Weights of a small mixture-of-experts language model, trained from scratch on English Wikipedia: 128 experts in each of 9 layers, a softmax router.
Below are experts of layer 6 (counted from 0) of a mixture-of-experts language model. Rows are named router (the router's row for the expert), gate (a neuron's input weights, with its number), up (a neuron's input weights, with its number) and show model dimensions 0-255. Each number is 128 + 24 x the weight over its row's rms, rounded and kept within 0 to 255. Numbers have three digits each.
After each expert's rows: a language model's description of what the expert responds to. This comes from a sample of Wikipedia text that the model never trained on.

# expert 34
router:087113093113131129193110136150138145109166134159136096104140099128120138104140133126141138144186107087124139139111151100118134170081091109100084096134119118153137088128111150143119162140112119123183138085124135142125120146141136145153109116119128089137169160134127130135144101117149105135137148156112132116079128118121128139147130086133110113118113162100112132143132102144137144159149143102149091095126076169092122136122156151129134111134117111109077112156147116113109160132182137154140129120122082113123094099099123094076100125127143167127156107182171128182134105135147157119117109126118096113136160170167096118103147088133133104132099145176132132119123156099125117109173118128133136096079102107147109093136111140164109157070095160084130129147088129120134129096111142
gate0:097086114120082133144142160137157128184175169115097083170134180128093143126141134101101097126104151136114118125093112132121102141116126126150128136126119088124134155095092099124100118141122091135168104176084134099166120144181126122106153150113091135164120124129107079153130097129119105106182150145093080146126147113144128115159119095119099141135148184137123148136119151165117087150116144162118101135139122126085125160127134104075138127162136134104116135116144106116128113115132122105117111080139104103132131090144131193141127139175143128095148112118129147147133109171128156110111132130106115131112152105128129139094149138089087098087093155131124148122123116131118082099129149093084119113084124117154132145104145135082135141109126114119101115129122106101145167093091168
up0:159182141147177103112114106107102109092115107120170162092141100105169080129111116175157126125130126139148153122131120119122141132153135149086144135096143146138117113159128136131147133118142154119096142093163130153071104103105104092152125114136154136107163135134127168083123178114099139150080089084158144120141121152111129131114165166168172095143123094117129129120106118073124186097122121090130163110113134111161133117136126138197101099091121108162137123112103152130124122135123129138126139166106157137134129160086107085118133123080116117182119145147115115096124150073106112101127128133143154127157152141135145109165110104170131154148166101107130102111137126144109162161111092144159133131168110131110117104142124113130114110175134151132145143132140141156126094162147110
Description: Sentence-initial pronouns. Pronoun subjects and relatives starting clauses, like It, This, There, which, who, they; also It and Me in song titles.

# expert 30
router:105174126093131150086098108071120136099131100130147147102156105141156109133098113119107132143138141159106136137126113084113153118175124123121137134155137161189156155173150166140085115153152149087157074132115178127114100135123111138156105125133132159131095112119113097116135087177142106173128126170130135114158120091122087184123144122137137088105157168112096129144096115172090167135126149155124129101117122111135168141111117164091111095100121104113127140119121117135097144103100157148119113107112126121148155111171135144106153157131182127137139168145121107122130113132122128099133129142129082165142093079117123119121077136169135109137103149122149112121124117072143163122148152146130135130123107091168136142147159105123121141176096156118150126081103142148131141161129131
gate1:106156118112160107118138073115122149098148104133069170171155142131140162158108083129135113104146131117143137128128115101120123104162178135107119152138132138095111117128100098145112130099140160088119128121125117130117151158115076165091148114142140147081118121146133133124101131133153132120113109096123115102139117119117149151167112119191160151125105128161147150119153119172126145113124149136118135146130127166112128180164121102115079167158145118112142119187107131157156154128095109102132144135151094127153117121104106126091088108112152145095130128157127108127105124158109169124157179179166106132158105119118154127095115172119156118143111151118141133204107135090158101139124086153121162133132111161140146150140089148115124178136083184138141165119100134133119143143115124
up1:150127158127112140144140140116156130159118144124196091080119121127129120100139161099102131157128129115116123125159112126096116160107097158137155113150116118142154144103153151117138142135120125166142128131131141108122103071118188093167119160123131130182151107085135115138119089124127134125142143131134143140129103112124113122095143145102110087117162154108117122133084121079115097161146125109135108155128084096186147076086121165123169100119140121153109134101129112098128105118154151134143095097117164117119152124129168120179169124151113117148130146092116151132141157140157082157096118061081145106128153124130112124140133085139100146087144097128114127070149106179100159112142142106131095114126135132118128093115144138141134111138152071158122090132133126124136102090181132
Description: Table row ends. Line breaks ending a table row after a closing pipe, in results, election and route tables, and occasional LaTeX pieces like frac.

# expert 31
router:101144142166125116107109123142122100111116162164113176129132166090144132153110146137186164097123116148137153139094117150135108103140103108107115144161139094096134072100127095129121109157114128097142092179127144093111138162160086128128130098125137129133150161102148103136134160134113118129094116110154061145129118124155159139143147146143144126143112096158119161082155182140120098121114168149148128139144138153098133179158170136111109137152085132108118143081188123137188104124129115127106091154127128132133114131128084110104149132136115146161106117142168154157119112125125150095150103140117126097127093132096130138110111104145132140126113101133156126152145147102084140101132135153146112153154044111143092155142139171079095109110118149114107151116096149115134147139111143
gate1:119167131108116104103146122111161095148124136089119166159124136106136118134124125135142085126151121119140103127135126115118101147109086096106122111127169113098143131149155168158128131132104114096183108148120122132136137131110138121127128163159093142150211100113132110120141103115166124176083129116138132116107159146081102134196131139167144090117105117131119148124136131158112165107132147135115149103133126096134117143131135139091119123128112112152134097157147106114119138173141102136174131157166136113117160150118138085098171099113093132154105138134138129108143093116121098189114143134054130199156138114083098135062086145149135115137140098128157095122152086130093115124101160158098117137161132121154183115126091137132139146138101121139123100111142140120112117170132125
up1:118106113101145165159174104102125112124132126128114102117128101144134144120088130119112133119147163094095170139120168144146085132128175164134122112138090104157100106121140106114131141137114135119172144114142138135147105139113107148087127128130119131127128110160170098105082110137142093175140133125119124129079097131136142115137120115153055162139127146090146127169102124115105127110125152102130115114160090155172169145132146160079123130132142127124128148114125123135130112146170134169121150087084161130200121134143122131120129134122127122112138158148115091110122110126148137121141150129130127144110122139190147061179090077139152157133092129169096122138133149143172101122099156134096141123141112079082094106106164103134105119175123104108145152111113194127145143115141145
Description: Table statistics digits. Digits, signs and percent marks in election and sports result tables, such as 0.10, +8, 26.2%, vote counts.

# expert 3
router:127122122117137138093167154133116091104128066109126133133122110078127113113114142131151108166116073129122126113131114165153119112115124123072105141094109098125079115092153119102126151120138154140154112146154097124142109142098155126117110120118128095154133124148079143131134108132148156089139144136191115101175133136157191132165129151105110141136126118143154090073104125119137138120136160129090168093116136119149111099119121136142130179125144126144136179137076125135147135121127164147158133151143129132149151100100083091119092120137151152142123079095135136139174122107174116156104112112138097090143140133177107151127167125130107155125125110098142098156096145125150148146133155168114149139170123124177155140123094117144091099097114111134174181145090132119130161151121105
gate0:144122158103167120109154091117150097152114098099134122127130083124155145141132116099095105107135089100111132173120122165181112119116118144142100109137125101135107131171135108105146082129143097097156103134052165139163133100150129135125128157163116111158081156114166130143118113163137124141087133091159090125114116173100151111100146094098158136141120122110152119122158139148121052082125137090093085089092118112143169142137136076134116131107143158094094152118123093115140113113130151117154131119128155108126099130129112145125131069097167095127107135110128117140124105098164116151130110087134142145108140068086132111128122104135078126122151122156129133144111151101136134099123140110121171147136126112134121126146121136147136142178149178135125160106116115097100136145158109
up0:120046140092165161095147109117137111138104115081130103133139110120144122127145145104085136091135098137120119188134111168172097110102118136119080140110116128140140136130117113125153110183118107117139115131078133126167123127147166132166111128142130092154105146134121137147128097174168119135119134097136069117130118177117151115123170114119154133147110098090157132109172108100105115095117137116115094112105147090125137126132116094135132151091145152115120162124140114107146082104159156146169131116180157104136096137127094152110123094122151125142120158128127130178146098113154121154179109122102132153127188069105123148120147083123106140122149128158118119146099152113164143107109122114114176129149120089140126114147117131131128147164140156130157173110115117125087134168136107
Description: Capitalized word-start fragments. First pieces of split words and names, often capitalized syllables like Po, Bra, Che, Ca, as in Poshtelu, McBride, ballad.

# expert 51
router:145129109117136147072138103118101146135103164146111138142165117171131126182138150165105140141083143123128132126131153137104136113074109134110116138100112114156147147103142111122160106104110145098133150166140113126114130121121106144144154153171147113148133104075098093146151122120095130112136129157146134098136144133102156092156107106114121072105137152140155144120132126093093123126104126149167162119122093144076156126108111157154083156132133134167139100100100141162158101093124172141125104128079172130149092119155100103136117102144098143141134123141098081129123135085104159122136136146117105112101071090131143106155149155154160151106120096162102120111101124139162162134146134107094103112107175098143091103095078144166097087162129133118093137115102113151107116142123104
gate1:139139146110129136107109147124105116127091124114105133132108076131107116154139112109122144070145139145148113145088147114137141120117137146134131159157112118124115123149113107146140190127129122118147161128145126090148099157134094125154114115131167117132149139142083149124165082164117143148134154125120159139144128132107144125155119092123135119089098187110144137119187049087113179165145117149138107121133093161079175100077111121100138132142093155127184171154128098130128085114125164141120120071111077165137135126123131123174102087123126100118150129125157102140112144133124143138103146141133100118107153124118113158128149110119105124113158152104154132100089121120080113118101165130107144133116097087117123147111133083127140125110130130147148123158150128098078106167182096
up1:148131129124109166094100132101065103111114140139115124145107076124104124146121141133098146089141128161126112130087148103091129125128130134161125177149116103126117136138127111130147168109128098101116156153155123115156091139141104120144099109161140112137120140128094109115142115136096137151138152146109175137148148138120153118154114091074112108058099189100150123126170062091093137142154115136163116144146077128090177085077126114101122130142105146142173145131125113138162079098146183117129112088105102142119151145127167132206103088122110105122133144132123110142107147119130133134121137153131106123107129098112114127130158139131114106120161134119146135106099128112087125122109159146112141132118079077118124129102113114119132118124123126141139100146116109106105095172173090
Description: Inner name syllables. Middle pieces of surnames and foreign place names after a capital start, such as Gimple, Bottom, Čukarka, with endings like ick, itt.

# expert 7
router:147145123145151137136159130151105144130177176196118121178152131129099138123140155141119121148158145150132085140172160116090141153183133128145116119113115147138103123134157166128120160134106136154090143104151082141104147154126132118121112106120145118133095099074130116083141117078139111130106157142108147108144139112135167100145104113118117131119197147135162130116108118138162126138129125116093160115168163163120175112093132109112118149160124134131107137148124150097137135098165162114110102155131117090120111154127064163145124142104158149113147069122150123145134080106095140136126133095137110120145114106119168155150131159130123101130136099149115118123096119105122125158117142119109149136124113125133118097138128137134163110003123126104146135142134111122154154110139092
gate1:117090158107147140149133138080123130159159164133133138145144106150147136135145170126120150113125116111090153158142109094104126093105093143103137165118149167099149170125137099088142156158106165159102130140083090198091126124107138118117100127100095064128095129112113119076137091116154138135106150138123145105143135145136125147148134134122132128138116151124179112096128060131103141092179123138126161157146153147123145098110147115140112162124101137143120154111085093145117129129114158111147110102165144137129132155104142130128089145204116150094114163101106138140118136140113124132195131160122137122116109126167124109134127144124122153158102149120124106145141126125147103106121113103085116111130105093148138084123118095131164133101137127101144189140097150175141103100163133
up1:114118097142077141107116092162153117111117148081115148129128158129156154130138088136096141111119140160191110115117104116110124136162142135160109106126120090125118114109124152155106119085152149102129146109145145085172129171137097142119119155151137168108146135129139125137144158116154156155136099140138136119120140103131137141129138117161114121126130121118101130173121138127137146127091093116107087098135087091130125130132073152127161087124152112141132108164138117098150125076147130113142147129108139101122103126140112124125166128094113103145108121170158117169126102097153148107073134106122131112116134090048126157141083175177185146110125146135138142116114119128125131155122151150149166114100150191141158109148158156127088164150123168113132052135137121091108159110139136
Description: Name-initial syllables. First syllable pieces of proper names, taxon names and foreign words, such as Mar in Martensson, Ar in Aryan, Pol in Polioptila.

# expert 25
router:120108111137121151122142132133166148148136135096095137134120139185130144114111123119140091160179080118098183067085134100137143127133141152128153121119155132135164151086053107126117155136123096124149161130124079118124144158140167121106155167145132091137158152138146155129119168116101132084152118122169134145117131116104133106103085121134147122150141129092171124112125136113138119101120175109113098113100094161132160121137145124143127136122106132129116091133100134133130121089153084121136193162123100155130155136118115129133132145131176158123124143118125140129069151098104117103128147107136151117087095129101134138110091104147191158140119121152149132137084129165113107083123116069139095127109118177117144190140163123098161122139143143145134129129126128104152128114160153
gate0:110127160123132126155121080120117134110115093141132169116128120140119151148123147171076117112145108119133098123176121117097124119109115142167154090124151117148152111123106105110161136089118130128110078131115178085139109103150141096131103119140130124130155148135173127140145149170145126129136116111139156105090126145103125137119155137115132121104110134150099119097170171171115130091083111157127170083155136139161115101087159196126163123111098131131106185078124110128081124144115113150088138159129105137104126126120077135161095134131117122110137134111157130122129103169177153108098104157163112123123206120120120078135148151111133149150151103109116091164148190115144141139094121135158121129157112119140131119114118109129140072132139150134117175108123087150139132130147115
up0:130102110118084162135102150122097136096118118135134069153104117164128162136158146088116167128116099106110123137151142162128118129129086143188099172133110113094120117166136126140117153159126154141116142116143129140183136140141093151106121120133129140163126104136126139175134147102104118112116124193098111112127136125131123148189116118110130150100132124129112112131108098102111066111123120127123125129074133195176152114131095135166115155125138140094151133123090124141141114132133113131205131151106165162084107108140166128113116080100173128100122136119139155137124134155104141106125172133168171133123109146154144121129127153108155116145104153137107091169133151110134152112103115087151167146091120071129099125125133130144141132136128126123112141190134144083106107100100111
Description: Sentence-ending punctuation. Full stops closing sentences, plus ")." and quote-closing marks, colons, dashes and clause-linking but, although, though.

# expert 8
router:128113152119180104106141114103105132152116114117106106106128098146137143090141141147113103160137092138101145121165116105120134126136139153114119168096156155093127103132152117128107106142128135139153149143112097136141151162158104122143114131127090124126104085146106152134121109148158181151131121123126148162150109180161154154074134121072130095151130110128149074146131071158125116130159121136094131133134086142147112129145142106090173165101147182065151112130096109133157150099081151147130125169152149114144124106070120136131087125117142113143102105146099129137166134122158073147087133104089131128157154161178142131115131115090075118152119118111172129158143150115165157161110122132144118115153134122139103113160121156131107128137111123135177154130148129110158116125141074
gate0:159128092141165108124110143124084127122139123091109097142084146124146097127111117100091104100127128091106160108145122146129149125090107080136128121118129150122137126079118081156084109129153119168163057109091122143127170149172136165095152151091144148131156115116120130172147164177085103139125104099144123142115119152132092168110135123146175104169153140103157157122123112132126135113101095130101108171158162127098120134172124130133202140129128091130114143148141116143153135097112143076157137124142130165170144125095118142103124156112119113076134162141109155130122128088129133110114122104118114116154136154138141142124105147098151166145102142116157106110127107104145136140103129123134119124076147133102102158125144127137118077123124134116179152136155086076148139128116148
up0:094143171114105139134126142145156112135097163159164129084143128158109123099123130143169134127132146140164129122101138129116112102147112155115129127194152079138134140164125142115145122140112112093136174125177134103141098131085162067124107147131124123172133129104125129106129122082130131099147146146121133136138122085144140075180096156136123137124108116135107111137097139155124125165156146150135118049100091137164139134105107139116087096129119153145110106103113153128075110165125093129106121144115117115064076097175135075125146136136141119178155084120146139134125119141150111130125146122123123146140128116124126089092128109146105133101140132159101179114128151134108086125096100140106116149133105132133104137135143142087115150114134121172088114101090180161098101118141144
Description: Syllable-start word pieces. Opening two-letter pieces of longer words and names, mostly con/Con, Lo, Ho, Hu, Cor, as in con-troversies, Hu-racán, cu-besat.

# expert 24
router:099177131098112086131118106095111118170108119156135155144123173132120146123134104144108122108150174111154096125130098120085106168168122127128108114158133118148165116132162104113092126078147124132126101117118176152149085134157106119133123137108147133123127108154162115101159136120141133123138101143126176117107083168134183149147157105160122166153126167092189176115141127133128161128129116133132126130140112123088161139144136133140106086071100136158142143115145103111134158114169124140129130159137105108128144132152148105132184138134148150082148108138138092169133145104176158084146105156106135149146173123091123148088135128120075109143137082125130122102123154139114090140114142163176150150113097119126125157109153150130109178130125118124113141098109151142147108111177114
gate0:108103145146112099072151130168113158150143127122162122139119100148169204135131147132123137180149168179178136114140118098098103118113155184108125103150136120136143105136140150140115126138141123158129108077119126125133140092089141138116109150123125128168143080157140119142099131117114098130122105090089102166132142147142135143141122129173144112122178116160149129126132141142156147087124092134173156098132119105143134114160142117113103144125114114171106123129083115136157142093127133124153091162111120125145171121188109094125135152139108096109150100166089146146119132083125124161126142085110094111126155143103097167111107150163126168122115145136118155129086133139125128109160072151134142139149173130141141118105090082133130122097109096126132120112143181136091098125159121
up0:112128140134115097078179114143108157151139140071174107174122111168165196136099130138122161158157170153145123119161122094097101145108163166100098115160151132116138098157150141129097111147128134138126116104122155140136128102079136115149121139143133160161136090145148141130102112119134103130126095110087131154135137131138129142122148161149139099129167129129160143148122114135142149086128101127192165116127096081130134108142142115120096152102113125155123155137118111136166137093116149114146090163119147104136174120147138080151140152147105110098140125162096145124126114097139129184134122082110124117128165120093097182111107132145108160140110120143103108132076121137119105111143116160108110129165147104145153141125120085144142131137111106109125121087143184148070110148167126
Description: Table cell values. Cell contents in stats, election and track-list tables, such as dashes, votes, Candidate, MF, closing quotes, and percent signs.

# expert 44
router:118158107111073142137103086121144138135101178063132113146145118107112112138156141157146127094132131138113053152115102113120127113130112135144111135090118116167131118120147151139132139074109098098073097141127126146143077110110123090157152096186118087147126134116119201129129145135111117122169100135085124142105135118072116148145088123064155145110157160119124159140092100128116125069119126097155121121161105114121146152125129142151124140148148129132098134120143143143117119130154161161084133118154114130090124118110093110187151119140114141140123124143124102145117130129129120080100137146114125136098121121104130105125146147109129141110165168144118130095097118111150120101108120130106128059162129102125133113123117143150115134135103158114136119104072167130096102183101127
gate0:095136136111113102130122116119146127142134109152128129158150138132115135132111128149111167171140158151135140147110114101119147100120138120137138146145152093135135105134083163150136191139116125151123133116120138147104081090087112118129142115153133124153136116116114087075103154100067129075128155143116115133153145154114124113129119126136091123085148130122106104144129148096144092117095161146126140107079120132107092122153106087063178137143131122148167103176120150135165151120137186118093114119104135110133153112165119172139173095145114195122187124169085153100134174141134112130126102126128088082150147120123130142144136145137095074138157128118136114135172112120108149121125124129131153159113153121103146129136101122121121177100114112101109099144166137185111159142111160
up0:140096092127135143124139163145106105083118122105131147085134146119116122128136127121126078099109096117117149115128150167165104138130131141131135121134095153114136161132140103110089085144150147101165115131122127108160186174172146140124100141073105128112134148137152162176137142156190101166111097132142120121107099134160128136139119124113173133169107122134125141106134118149129127155147099102133123142149154140145146094103135134169104110109131125094111138069133087101078123166131075128152133157130128170127087150104131081098084174111159058129067132104154110152119081113122138133139139115120147161116124132122106137139120123127156156148107169137122120129091145157129082156147144123135101122107114126134097128113165128096110100145169139145141154113119095099163130090134107
Description: Mid-word vowel pieces. Inner vowel or short letter pieces within words and foreign names, such as to-a-st, he-a-thland, Swe-e-ney, rose-a, Continu-o.

# expert 58
router:103110102115121116145101147134156125133135124206188126120114152113110125156147111135094155142154132092175178124151099132162121141129154106099124131092113165120112162151092155139134139138176111148119141136110101106149143146126110122106145167150127127123120184159146135121124152087094138117123150164137125155120122116137091110132119128134121168142171126125154138153093133136116095149140107086140113113139128143101126157137166151137148113111107131121103127150158162076128119115100113157114160117092141104134141135140103168125123096106156165155118129148079129132123114165124102147108149083113122088092147097128118114118171161145115179151120127162156108108179155160107171103090083116175146112078110124108123116167124166117151120138104139168092113111164091103111145095103124
gate0:147089092101157105150148121128119124146136125111121128164125094114106144146139113114101135168131141117133142151105123140115115058112148121163147116106118109128140142156103146105126126174158123118116135141105113173145147131132077127073140161136124107128146122134128134143110108114093117149155130135116119138169131150100127165181144159126201114128120118152104113122101098088120154101124141130131130078078136099110132098142119122123117063126134157141121111171062102059105098103140166108140140104126115108121112146121150089065123144126160120140142143121144145100149191123132135154098138136122158120130128118094142143107138144146139152178149145089159115135132109143154147141093133086157169081109105146123119082160110142125142112153094140117144124086132146102102150172143088
up0:102147090150183172124116126099181112143125148098068123127083098172106125132168114163116146158102135122148102138094154155103096126120125154118085111152098128155143134151132168122139139113108098158144140141120134133155169109133131120141125150111086123094123101119105113108147087126136059107145125171127133146147143161145125124109110143091127174118129100125116118174162094090116109158117130085178089123134109137128118125090136138095135120108136127127110158105154110136146168137166130093134094116151130091147128148099168118139123167143104117157123138157128169126109137119135134112103065145131148128137128146114122121106098121145179131103143156139121104099162115130088139141110148142150204122119124157158132124128142157164129161134134151176140174124121144134153100126144178
Description: Biography narrative verbs. Subject pronouns, was, as, and, became in biographical narrative about careers, such as He was, As a player, appointed.

# expert 18
router:133112118151174134154199170121133075140132145171145117099110150144104146144128114127135110117173088128169133119116124139133109100113133120139150170100121116127131151142087133135119117118137114104141116127145113103094165138110099114093168159089117172126133104115131125127136120140109115130104173104077121149128145131097084135048077140107116124090152123096132118148101151105139124107119178106089134114107090164173103112135112158081153100132136136131093109148124161099138127091143091135143179111136092182165144097138132146071132124106089112137131107121094145155097117075148146141125134109156117143091092173130166138105117139133185129144122149160130168152158121125130100109108130107146107123155116120146122128100108126147108144129127152138123133115128114108147148121079140
gate0:133165152086124174126107134119165145139110130146134129138086093190150158133115104129124164127114142098092103147165097092104111149129124153094133134133132117121162116147115142104101148123119159155130146097090129152178128134090090138134143119111109125134109110121124080103132134104184159090072122131129086154177096122152132161117149154110104123111105136108144157092094124138137119116139147117124140187138100122113143133122151141158113195127081132129132178138168152115156128105116145113142153130128128112165156133084100132116122165104084149097118115152121138109127148172118129110106145110115143159126150154097132152166137130147120125127112109120114114084127187148171093090151131100123137094180117116136147128137110119134110064112075117142113107133128161159140151119142094
up0:159146149081125185133142120117160132134120132141120134144094115188160171130117116097145139129118137094097105135117100122133103164120118125125150101136136103115167126138147114124135142114125107178126149094093128148155140134102103138158145104134116107127126094153162104081117092108151137096080141126090081137138104138127132145128175144109090101102115161093135139113092115141117106135112145120126173161151101119102144094127163164109093167118101143124136166133153143117120123081125129115138139110123114110170177108073106131123124163100081147086129125176148153113132126149147124132096148105113141181154133146087132133162131099128122138086128111151126119088139173144149104102145147114097145075188105084148121132126107124140122075122076116137128116126106158152158162140128107
Description: Clause-joining commas. Commas and connectives like and, which, where, now after a noun or route number, often in road and location descriptions.

# expert 6
router:136111118154120138129157103131115152107172069109161116139127133103116110123144124109126127143126138093127156135121156101174166114145121116123153146133097102102146165113078149120079165154137118110131137105104068124134122117142113170128167158148145186147148178140067153140116131135140121127147119134127110115163137119178100110127095110140143154130124114108150112119133119098086148103102142130155103114068138112130137122148095109103146135145168122140118075127104096107130153150114081145145145108108132138119142150143121157132113104140124131136068173114140127100081125108120121123144135119117118108122091114149132163145101105077120132129060148110108186141116107094135178120142110129089137083104177141133168117093129103139115123147160124122103099153169121082104160130091124
gate1:089111142115112148120134115108110116077155089098133143088167165117190149092107160134109160168126132120115134106074114104112122135147099154115125131124086108117100131143121141134106125162135151140139140129134163142112161132148107113151100157135117145091172114084096135083096140127129135129125109086123127129125118079103138154136156137150107105111139128100101162112096121093118122133165124144106097154117159120118171071117107052086102066111139133151116124158109126162133144088161116122162101142103159158127112121104131131130155177123158148113110136142134150118131131138098070122144114118120127110108118115090112153124115097158102104135113141169138112131119172138113104158131127137138127126096146162127141149141070139120149116147109115112179103085095185114108143120091133
up1:107108140113133155117165145117114133090138129133119149102172161137157125089125176147096112126139132094135106103113142122110106140132116165095114144094108104090097147102114110098122185128131148139113149124134155106114130139147126127150094175141122135110165117121104134086132136134149111137147114089122138149075126103108125143125134150161094082114127158049126183113065116102114093114169149125114106140116165113160172119120139101114120099125105157162092129160110152118128112119154093103159129134099136126126134104114120139108137160075165118094114126129127156138122130123106103092155143108117115130081125122088120164138140092153118093142125169144160094141121185153116111148138106135137106124099133159148153153132085139165082117140106116120190110129107163079140125113093103
Description: Section breaks and headings. Line breaks before wiki section headings and the == or === heading markers, plus bullets and list starts like See also, List.

# expert 40
router:088119117123093148112164091105133096151134122106102174091141148119140110098152140125111147086177094114117136153113145126146158132155098101160118086164159114103142105149139134089129101142135132119129096138142127105142107125136122120119102152149183133125150147094158118120136150182123170118179105134139124152088131118091107104100114109123126121140109100118119125151153114085085163121096150131127098119089149091128180154149191135123131128117127120130104121162109087121058149122160121146138132081147108191115136140134170109129165149121106127125115174146161122126100124158127144096112111125126168159101120116112090201123114147126120145105127112133082123112093145152147090074124109139111101103113083177157137148126125121140098132116114150140130132113145147115119131124150142
gate0:113092104149154133163120122156083107122142177126129162150085114117112157159105136163129118128120133153155168169130080093145146156145169175115185144119146127108187133133090158145119157123148160099152123107113141141130078111089109122120120133113120134106124123109158135129101149115122198150119100126160162179097119139153168137115097160138121129149139123147131113116120116109165161126188126118141124116108131113136133125141128145174123106118083120123151132152152148124125143130114092152084127133118123160097109162123123114138111149141137142149116096141126125092097189109147117124116106098178088124091154086162121118157162116119098137130144066107130136094115124123142082091157100112099123107105162124134133123098162098138135114118173092146144102115150133093123134099161116
up0:111091124135128140122124096137083112119120150126086173162125106117118160157090139152107117129157127167123138177104113102152146140140154129153182133154181131084157136085087140124110120130136137100139130135127134138157099106103131120115094148138155149089117114105141146133098138139104200143130112139130147161087120119162175116143098155100127135136141124141112121137135121106144175110175126129126102112105171103120149125107144134179106082114095131109149117153128120126109146113126065134114132142125112160076107154141156107127127134137129125148093114159162151085092154121155093107143114074152096129124141096138111144134164133118103115104136079099119145115077121116130105116169107114079135117088138154155155131111156082152128134136187098132172107139136141106097134123155101
Description: Japanese text, punctuation. Japanese kana characters inside romanized title glosses, plus colons, semicolons, line breaks and quantity words like little, least, nothing.

# expert 48
router:094085144134110124132130095103174162129096169161175159145113116139159065124154155135114109135168125136131136121109146116156137148148082133101096118119120126120138114159167169121129159122136113099146136120087104139149147148132115121102135179121102114130123109109142128180123135158167128109113118134106164107113109152119108129132102145151127117151126144158121094141106089105123112145145154091141146120165108103136097095119130167107124140145170138192156127168120191090138132121115087146158119110133084094113120104155148117133159089109164167110140135130179151088088114132107124144133103114112153131111146120132109134100122116127178088136158104109118103136129103149104173161140138096140131143163144165142124099148138153155097122124097157134151100091100174130115093104176138
gate13:126137119113161123158119123132166119151179158144135144156109130143125140116161125114121145111119112139110081150120167106150135121112147159090133161096145118107124137173123146114151171096104187135124124160116111130128110163090124151143124081105125129112080147129144142083154045111161140147110157153128160111153118169075120111089128105144095161107137151082131108139165132116143109141107114093115117095119152139131141155087135124138185124127118166132172135158140124098154136140112136147198072106136129119095128159112165137150122114110127154153139127154119154128109108156130160117093131157117109134158128112157164109092164142133123169138114130152136119094105111113138171145136143112086117147141179055130169137154118150105114129125121139132120093127111127125146155096129131
up13:147112124127105131128142146129108127115104100129123109104135147103126122147106133130144099154117144105157165136126126130092133133116116098185130113155116125141116121090102112148115099160149070139128156092127131127114133124141149118127137169125131173127163138143091130166111175135098112122154105098131085147124132075159158142159120144074145106141140105167146160109079135146111144107150151184105127149114092123132112096169118106153088115130139082111071116076148127159103114137143140124075178128138124142153130084147075121100129146116149088121120130088100097147129135113140115139136138091148147117088128141126119152158085131148104089128115155102116117154160165114114106100112100160172144103108087207108121107090129116131160125135153122139140174152161125121116095146123114
Description: Dates and weekdays. Day numbers and years in dates, weekday and month names, and on or On before a date, as in on 12 December.

# expert 9
router:142076126144154100102117149126106126128107105144126117155146121118113110098129119141091157151127069147101125139170118137119132101128119110158161114115107101130135128151137106126139116095140155130128118152130162075114139100144142100076110137113134207134165144129138115152118147131146103136127125083154145143150131129123128155100120147114077122138137132117129155125153173169140099091146133158117165157119107126146175190190104169147129138117103105102076172143124154134126120147128136122095148145152108175115121146111123121140107110127120126137128089147147127136110095109127130106123102124146116165138094159137147132111112152118163117147150111133154105177140171155074123089131150103182123125170110125169164145082100101136124120066130172089096127120168115146174123110121139
gate0:161148111115107135108097126073099121109124141105105169117147158122145157101154138112119147131166105157137105143152108071126086132098142109149142117142123085136127126092122119120150138108124094076156113122171147116100137147095131128129088140162113132112181143159125109122125103101138118120079149062084131130149103104147139126169142148112144100130098114110123114090154140155087142116144153154134134141141138140090123130125146186132136167130164186115105121163123152167102096118098180165127135097139080166144125111113095140172130121119121138158114161142128131113131113130141124152149134198147119133148124130126135157122116106149153138129149070126132123146125135154100083128123108129170170099176105127144128172154119078119136161146145109103107130129106137155121140147143081
up0:088113132133172125111080155189102150119122161124103118129169151088113124135148125159100148123119106138146106097126132168162177128109149076131114084110144133155103137150118113172126120151142158145112140115081114160137108161191129126103155102095173132121130108169115139126187169147121138148122106169130133113149124129130158139105135155135130131164138123112154103158131140102168122142128105113124164126075156109151159114156100112119097146115093136092129139115108151094100104142116114147115088085151166135122108152151148140099136116165110158114081103168092107114120149067096122137118117120133140111123150134166099129133133111133120117137121119151090161145122094138130170159160166156109110145132142108119117109113091095151141099079098137129099113149134099115105140116121176
Description: Quantities and money. Digits inside amounts, vote totals and counts, plus number words like million, five, few, often after $ or before %.

# expert 16
router:102137140145148118104153097091160133144170083124139145105087134129103129158131101088120084118088169120107106169132116135096148094178139126096127140170116121115089168114129171094163164124104136133102130121137119114088108129120149149137088123143087151178077122133091140085123105176148174115171126135142057136150137139148093135148146095135125121105125125119152103138115135175138099119159138103164121117121123129112136095132117097126130135139113128192109097142116124124101120135069096132141102149111154163113163154143115174123146150121123139136079161134147132126176125121112123080146137117097158171124118109159140136140100146140108126107146135146113124126132102123118120162163150162126137133109118082147142154150136131134152142161144134103125086161137168145109170125092100
gate1:125130096123133105152150125130140132109116153144131144099144092166153137131179096100178134094155157105144145175149133110144132135152070131108105115144115193101101111143101128172105151097117075106164119141132097174107126107101143153117128126129134130136115085119132116108113125109141136145122116117103118101104110125168162142147188128153130116160152140141142136105111116115137168120120075104092138188132098128121101117177122140116132132136137144105129130170074114130160130122126103094196135117104130145142136122118119130159155147113125143096152119142130174118189103141105119124111148131148084161108104131078100143062140103158097118149151143115108124075132138117083088158113131127133137169161099136118148169111119123130107104113098119132125132147132150111086146119162132
up1:131104124103125151099108133131118133136155128151146102168108152130118104101077134181105121163120106149138111075115141144136101140090163155163175123093129084175140101109160092117125108128120166143098134117137166100123122154161129104115121129128152112115166138108097128143143144134116105134126141131132163149118156100090128106121074140084120132122118106141115146126121134156122086134127148155117142070087171159162132141080156119143135133137141131135120144113165151127100151107152152161047156147153104104141092091125127114089122098120155084119135120099121079168069154131137160130140137126130163101156151146159135100171087133108152094103091112160136108178136148156147104116116104123129112093120126139107108095137146142116117152127130126142141121080121095133157102123103116
Description: List line breaks. Line breaks ending items in dash lists and before headings, plus word-initial prefixes like Al-, non-, Anti, Ben, Bou.